From a checkpoint of a small mixture-of-experts model trained on Wikipedia: 17 layers.
Below are experts of layer 3 (counted from 0) of a mixture-of-experts language model. Rows are named router (the router's row for the expert), up (a neuron's input weights, with its number), down (a neuron's output weights, with its number) and show model dimensions 0-95. Each number is 200 + 30 x the weight over its row's rms, rounded and kept within 0 to 999.
After each expert's rows: "raises" lists some tokens whose logits its average output raises strongly, later layers aside; "gets" lists some tokens that make up at least twice as much of what it gets as of all text. This comes from a sample of Wikipedia text that the model never trained on. Tokens count by the router's weight.

# expert 5
router,199,199,221,172,185,162,207,223,196,175,220,183,235,202,169,168,194,159,223,236,219,241,191,148,214,201,182,167,171,180,195,234,197,154,249,177,228,205,200,227,187,199,207,232,214,210,198,149,226,220,244,197,196,102,218,178,120,221,200,220,194,205,169,218,220,262,182,222,169,246,187,259,235,261,226,277,224,188,230,208,172,214,227,213,209,216,182,215,218,214,214,211,177,239,217,192
up2,224,235,224,176,229,149,162,224,180,194,196,192,206,179,218,233,230,213,210,169,200,140,203,235,207,197,241,226,196,193,259,183,219,209,284,189,159,206,188,254,216,200,223,219,227,220,191,187,188,200,196,197,207,162,224,169,203,245,245,235,174,213,196,215,156,186,193,227,225,204,212,205,225,222,198,127,211,205,239,149,174,204,275,256,232,187,180,193,191,185,216,130,178,196,177,194
down2,264,175,174,245,216,181,224,194,217,198,212,160,234,169,197,214,139,253,248,194,158,209,179,188,203,180,206,183,196,239,141,272,190,235,178,268,226,221,223,216,181,172,190,255,213,212,209,127,222,210,194,235,203,220,207,201,184,198,190,204,202,217,207,211,164,246,183,238,188,273,165,237,182,186,182,182,224,136,168,197,199,203,218,190,216,207,147,165,209,178,166,222,293,187,189,171
up3,191,181,236,203,255,134,238,193,222,205,284,267,214,171,198,175,197,135,194,252,225,214,159,189,225,184,248,203,203,220,173,227,128,188,218,180,211,191,151,209,209,245,169,157,221,217,237,181,213,255,241,217,218,232,226,178,171,176,203,245,188,218,191,185,216,215,186,227,143,155,174,253,137,221,218,240,223,177,174,164,200,178,223,212,199,213,225,197,244,233,215,238,142,130,237,201
down3,202,225,226,240,201,166,207,181,172,215,229,208,143,193,155,196,184,224,204,226,210,194,181,282,237,222,200,154,226,185,186,214,150,210,229,145,221,215,224,172,209,231,187,143,224,197,221,158,171,181,216,187,203,199,271,216,185,177,234,127,191,225,220,266,210,253,228,188,222,225,205,193,218,147,153,218,207,174,210,185,211,201,203,173,184,198,198,147,211,153,177,166,203,179,273,147
raises: "age", "ance", "ite"
gets: "s", "t", "d", "c", "m", "n"

# expert 31
router,181,185,261,225,194,171,240,149,193,229,176,177,234,219,217,207,184,209,234,128,188,249,220,275,200,189,201,151,129,150,175,210,223,201,212,170,230,226,223,182,131,247,217,234,195,163,214,169,176,165,185,203,165,200,222,224,205,208,228,167,238,243,188,206,187,193,185,259,250,218,167,177,186,152,189,185,190,231,218,167,196,273,202,232,207,203,230,170,235,178,172,209,175,240,192,210
up2,232,184,251,128,193,242,184,220,169,207,188,157,222,168,254,172,188,207,187,202,197,206,187,218,230,192,212,147,205,209,183,167,238,190,176,221,204,199,203,211,211,231,223,158,173,224,135,149,152,275,222,193,159,181,231,209,226,222,230,215,205,197,198,189,192,211,212,196,195,180,142,183,142,197,203,224,174,227,161,207,235,194,217,161,138,183,251,223,141,216,224,219,210,165,235,181
down2,216,239,171,200,192,251,147,237,227,185,178,191,160,190,208,216,158,197,220,218,165,237,235,237,139,225,200,206,163,180,239,189,181,218,182,126,245,183,188,182,153,234,151,254,208,229,197,163,218,269,185,167,199,186,247,220,240,206,219,173,165,220,189,184,230,175,247,154,218,199,214,219,193,212,194,209,232,165,260,183,227,200,200,193,202,215,213,271,200,167,171,155,194,149,260,220
up3,204,219,231,200,226,175,204,143,236,228,173,204,217,204,184,270,194,215,219,210,251,217,257,224,253,158,225,172,177,181,216,162,218,149,183,211,210,236,178,175,175,164,241,221,190,195,196,194,179,170,222,188,214,190,193,144,191,173,214,229,237,198,195,207,192,211,216,181,271,182,210,116,190,199,222,180,262,183,235,149,213,177,230,165,245,180,221,212,190,168,189,214,181,153,173,264
down3,186,216,196,139,196,208,231,193,214,227,177,206,181,205,201,242,223,185,188,149,173,181,187,196,187,138,239,194,162,187,182,155,199,270,241,216,154,189,174,219,223,203,196,215,270,211,195,176,209,151,153,250,220,250,215,215,179,205,164,180,191,233,128,198,225,216,240,167,170,221,187,247,253,166,198,194,223,251,222,176,216,195,210,197,201,250,208,194,187,188,191,124,215,195,229,218
raises: "first", "based", "town", "de"
gets: " (", "-", "'", "/", " \"", " /"

# expert 7
router,228,168,244,225,195,211,200,196,173,163,200,233,200,203,243,199,214,229,193,220,254,190,188,156,191,200,229,280,163,205,214,170,185,247,215,234,169,193,159,222,202,236,198,219,244,238,180,216,178,185,229,210,208,191,245,191,188,212,187,230,234,231,211,203,165,178,191,189,195,147,175,166,167,137,179,182,210,190,194,249,190,157,214,156,154,165,191,204,209,203,232,136,166,201,229,208
up3,266,179,187,157,224,172,189,161,180,202,228,183,218,189,170,118,211,148,215,263,207,183,223,186,235,234,207,252,155,202,187,222,237,214,228,170,222,215,204,213,233,128,268,138,203,225,210,197,134,184,215,191,176,243,164,249,211,232,169,220,214,180,204,171,237,200,180,181,240,225,173,226,207,161,160,239,186,193,179,208,197,166,201,174,208,172,225,180,249,226,230,143,171,204,269,187
down3,206,210,208,237,217,217,198,251,215,154,188,226,180,155,202,263,232,222,166,137,242,185,196,135,167,155,225,192,217,240,183,209,172,223,185,196,238,256,221,165,183,205,185,235,242,193,172,203,184,219,249,240,194,148,200,145,151,205,175,171,219,235,195,201,168,206,174,170,196,292,214,192,164,187,216,193,186,213,213,169,191,165,165,157,202,223,142,179,167,190,169,159,234,213,206,238
up4,204,234,215,206,216,219,222,176,180,135,183,195,214,227,217,243,163,219,178,212,211,234,278,168,159,201,202,240,176,226,196,171,148,228,154,187,151,259,157,161,230,208,230,227,197,178,212,192,205,251,256,172,230,165,178,213,244,159,141,203,174,229,201,192,168,211,240,172,169,211,130,167,178,215,179,235,200,241,203,235,207,193,209,176,234,270,200,211,192,233,241,180,156,195,186,255
down4,215,152,191,225,196,230,175,179,151,207,211,230,217,178,202,160,241,235,202,177,223,159,166,193,222,179,179,158,162,228,220,231,221,119,252,208,228,149,185,214,239,180,184,207,209,246,170,205,256,170,162,199,161,218,250,142,211,249,157,190,232,253,230,199,231,173,203,215,234,197,191,200,204,128,220,152,170,192,237,193,201,177,157,193,168,155,219,208,210,217,197,209,222,190,191,162
raises: " it", " they", " the"
gets: ",", " and", ";", " or", "),", " but"

# expert 9
router,203,242,146,235,191,189,200,155,190,229,176,217,263,185,257,201,213,184,153,228,212,229,253,205,173,193,231,141,201,140,190,186,200,154,239,196,210,181,198,202,200,155,211,187,224,239,198,230,230,188,194,187,179,225,257,175,267,191,182,169,155,171,204,243,232,184,244,162,199,198,198,167,191,231,223,171,213,212,183,196,195,202,237,172,176,172,187,199,143,206,176,238,182,205,155,200
up3,194,213,236,211,244,182,231,208,245,259,195,177,205,156,236,154,196,233,194,214,154,206,231,225,213,225,204,301,219,223,192,183,196,264,184,167,193,238,200,173,178,231,210,199,182,195,203,222,216,203,196,263,191,218,237,190,240,242,222,215,208,216,202,223,205,246,189,196,244,187,186,189,174,208,228,187,217,191,183,206,167,205,181,148,242,183,209,254,195,174,182,163,186,135,209,162
down3,194,172,188,209,129,175,187,188,193,138,223,178,187,194,238,208,167,231,234,183,194,156,185,244,196,238,263,57,198,213,221,183,188,225,195,220,179,235,143,206,177,209,197,149,259,201,164,223,175,162,206,169,205,218,235,204,190,179,215,201,236,187,167,186,197,215,190,204,209,188,242,185,197,167,239,177,186,201,206,223,219,218,233,215,198,271,204,189,198,262,187,183,185,232,222,231
up4,203,203,227,199,179,234,266,199,209,237,223,296,175,168,202,205,166,193,232,149,200,190,216,262,219,212,262,241,192,159,170,183,155,179,136,168,240,146,220,201,239,208,217,174,181,191,231,221,196,216,208,194,187,262,266,174,220,191,206,192,246,167,239,217,215,156,241,230,173,183,158,197,224,198,217,217,210,213,236,148,188,161,164,123,198,176,181,208,191,210,165,208,226,165,173,253
down4,212,264,159,206,194,224,169,227,223,182,213,214,186,206,235,173,201,233,160,194,234,233,185,218,210,199,220,185,153,193,214,160,199,213,223,209,223,148,209,207,155,175,194,183,156,217,177,173,270,218,192,193,245,211,200,213,230,159,175,170,269,233,218,187,181,185,209,196,193,225,244,141,225,216,189,177,228,187,153,256,171,224,170,185,145,243,232,172,204,193,174,146,212,170,187,232
raises: " within", " that", " are", " or", " since", " is"
gets: ")", "\"", " 0", "2", "3", "1"

# expert 23
router,193,198,150,221,180,262,200,217,208,227,201,145,220,179,235,182,234,211,184,232,176,215,199,139,214,151,191,156,206,171,246,216,175,220,195,221,205,213,201,148,278,176,156,194,178,122,248,205,187,203,205,239,187,166,170,220,184,212,156,213,226,190,200,230,192,205,160,221,214,201,184,221,205,196,176,242,203,206,187,182,210,148,144,221,224,208,203,183,203,220,196,230,173,178,167,158
up0,228,203,181,270,193,193,243,206,223,213,233,210,170,141,237,174,185,225,190,230,210,183,175,167,185,188,192,194,213,190,182,216,179,179,200,167,166,243,254,236,166,193,206,189,160,224,208,212,247,196,204,245,193,213,186,198,217,159,187,182,201,157,202,165,266,157,208,209,229,223,213,217,219,222,205,204,176,166,193,216,197,206,134,175,149,185,230,266,181,239,223,235,187,185,154,198
down0,149,225,253,215,163,240,165,219,208,154,212,188,218,213,147,204,225,205,218,229,189,176,165,253,235,205,186,213,180,200,198,231,213,223,193,214,252,154,193,150,213,196,205,266,221,178,180,197,233,163,188,253,216,175,202,214,239,176,236,220,223,220,245,216,219,226,202,202,224,202,156,231,174,240,252,177,176,248,200,209,205,263,176,234,236,204,165,158,162,168,173,244,173,160,245,222
up1,183,223,164,188,130,241,178,182,180,187,183,225,188,214,194,215,144,174,226,177,208,215,242,164,237,169,214,196,126,284,270,181,209,224,232,282,264,192,268,183,214,174,210,193,168,172,209,190,214,272,193,244,204,238,206,226,222,210,181,177,201,244,225,198,198,182,175,152,188,214,242,198,190,198,167,198,171,196,192,182,220,149,144,219,159,170,231,261,209,229,220,204,183,248,219,196
down1,185,237,228,220,249,187,190,193,228,216,265,200,198,213,200,208,222,195,181,222,158,203,204,212,187,250,180,263,232,134,201,199,199,182,173,183,199,269,170,183,242,226,193,164,202,261,246,165,192,199,235,150,205,167,179,169,154,179,258,175,213,156,170,161,192,219,188,188,205,200,179,208,221,191,192,196,209,236,197,179,226,268,195,189,220,189,182,193,137,199,177,162,232,191,190,192
raises: "\n", "|", "The", "In", " The", " During"
gets: "\n", ".", ").", "==", "\".", ".\""

# expert 3
router,231,220,195,226,166,170,208,228,212,179,189,162,213,199,166,170,177,197,181,210,177,227,180,241,246,196,208,155,215,204,200,188,252,237,238,225,252,185,186,221,207,193,163,195,262,157,168,242,206,191,178,208,213,200,235,197,287,176,184,183,198,235,154,210,189,187,206,195,186,213,258,208,200,282,186,189,183,168,209,217,233,216,187,205,130,270,167,195,183,278,142,199,191,186,214,236
up3,164,185,156,181,171,223,197,219,187,221,204,227,172,222,168,231,201,243,137,133,213,186,164,211,194,204,261,183,241,228,200,190,163,178,199,232,244,201,221,218,212,180,170,155,162,152,172,250,154,188,272,211,164,173,253,180,183,203,225,134,176,233,209,204,215,226,206,210,201,210,223,188,227,239,204,214,203,202,143,181,220,176,141,209,194,201,173,181,204,145,199,200,204,217,229,149
down3,169,199,219,242,207,181,208,191,160,200,162,190,216,211,223,194,235,206,190,170,260,191,187,191,159,194,223,195,217,177,205,190,209,169,219,199,185,203,126,160,229,192,211,206,167,163,222,214,195,170,282,199,193,228,181,253,154,123,159,194,241,208,258,204,239,236,172,207,196,143,199,206,234,216,202,190,204,205,220,232,197,217,192,150,162,146,228,167,202,264,192,175,138,197,184,192
up4,178,178,177,206,175,194,168,214,244,209,262,209,200,144,273,229,108,242,171,144,223,197,236,194,214,221,255,197,170,247,254,198,244,223,146,166,236,214,155,172,182,176,212,214,205,200,198,205,160,177,224,199,190,196,229,252,197,199,216,223,171,222,189,231,232,234,205,137,177,227,204,171,133,227,198,214,160,189,186,234,148,252,160,159,219,245,198,224,233,202,210,225,223,213,168,195
down4,209,200,191,203,223,197,197,177,241,179,193,182,181,210,223,239,216,184,189,186,199,212,258,241,258,226,181,252,149,156,175,217,229,171,197,186,193,202,194,192,165,160,188,188,189,210,172,152,162,250,181,251,191,228,229,267,159,169,200,161,169,221,199,199,190,173,236,210,147,214,151,217,236,194,162,235,217,234,171,192,235,265,179,195,211,192,206,162,174,162,208,179,182,218,192,193
raises: "liter", "typ", "whose", "tur", "<"
gets: " ", " He", "S", "a", " 1", " A"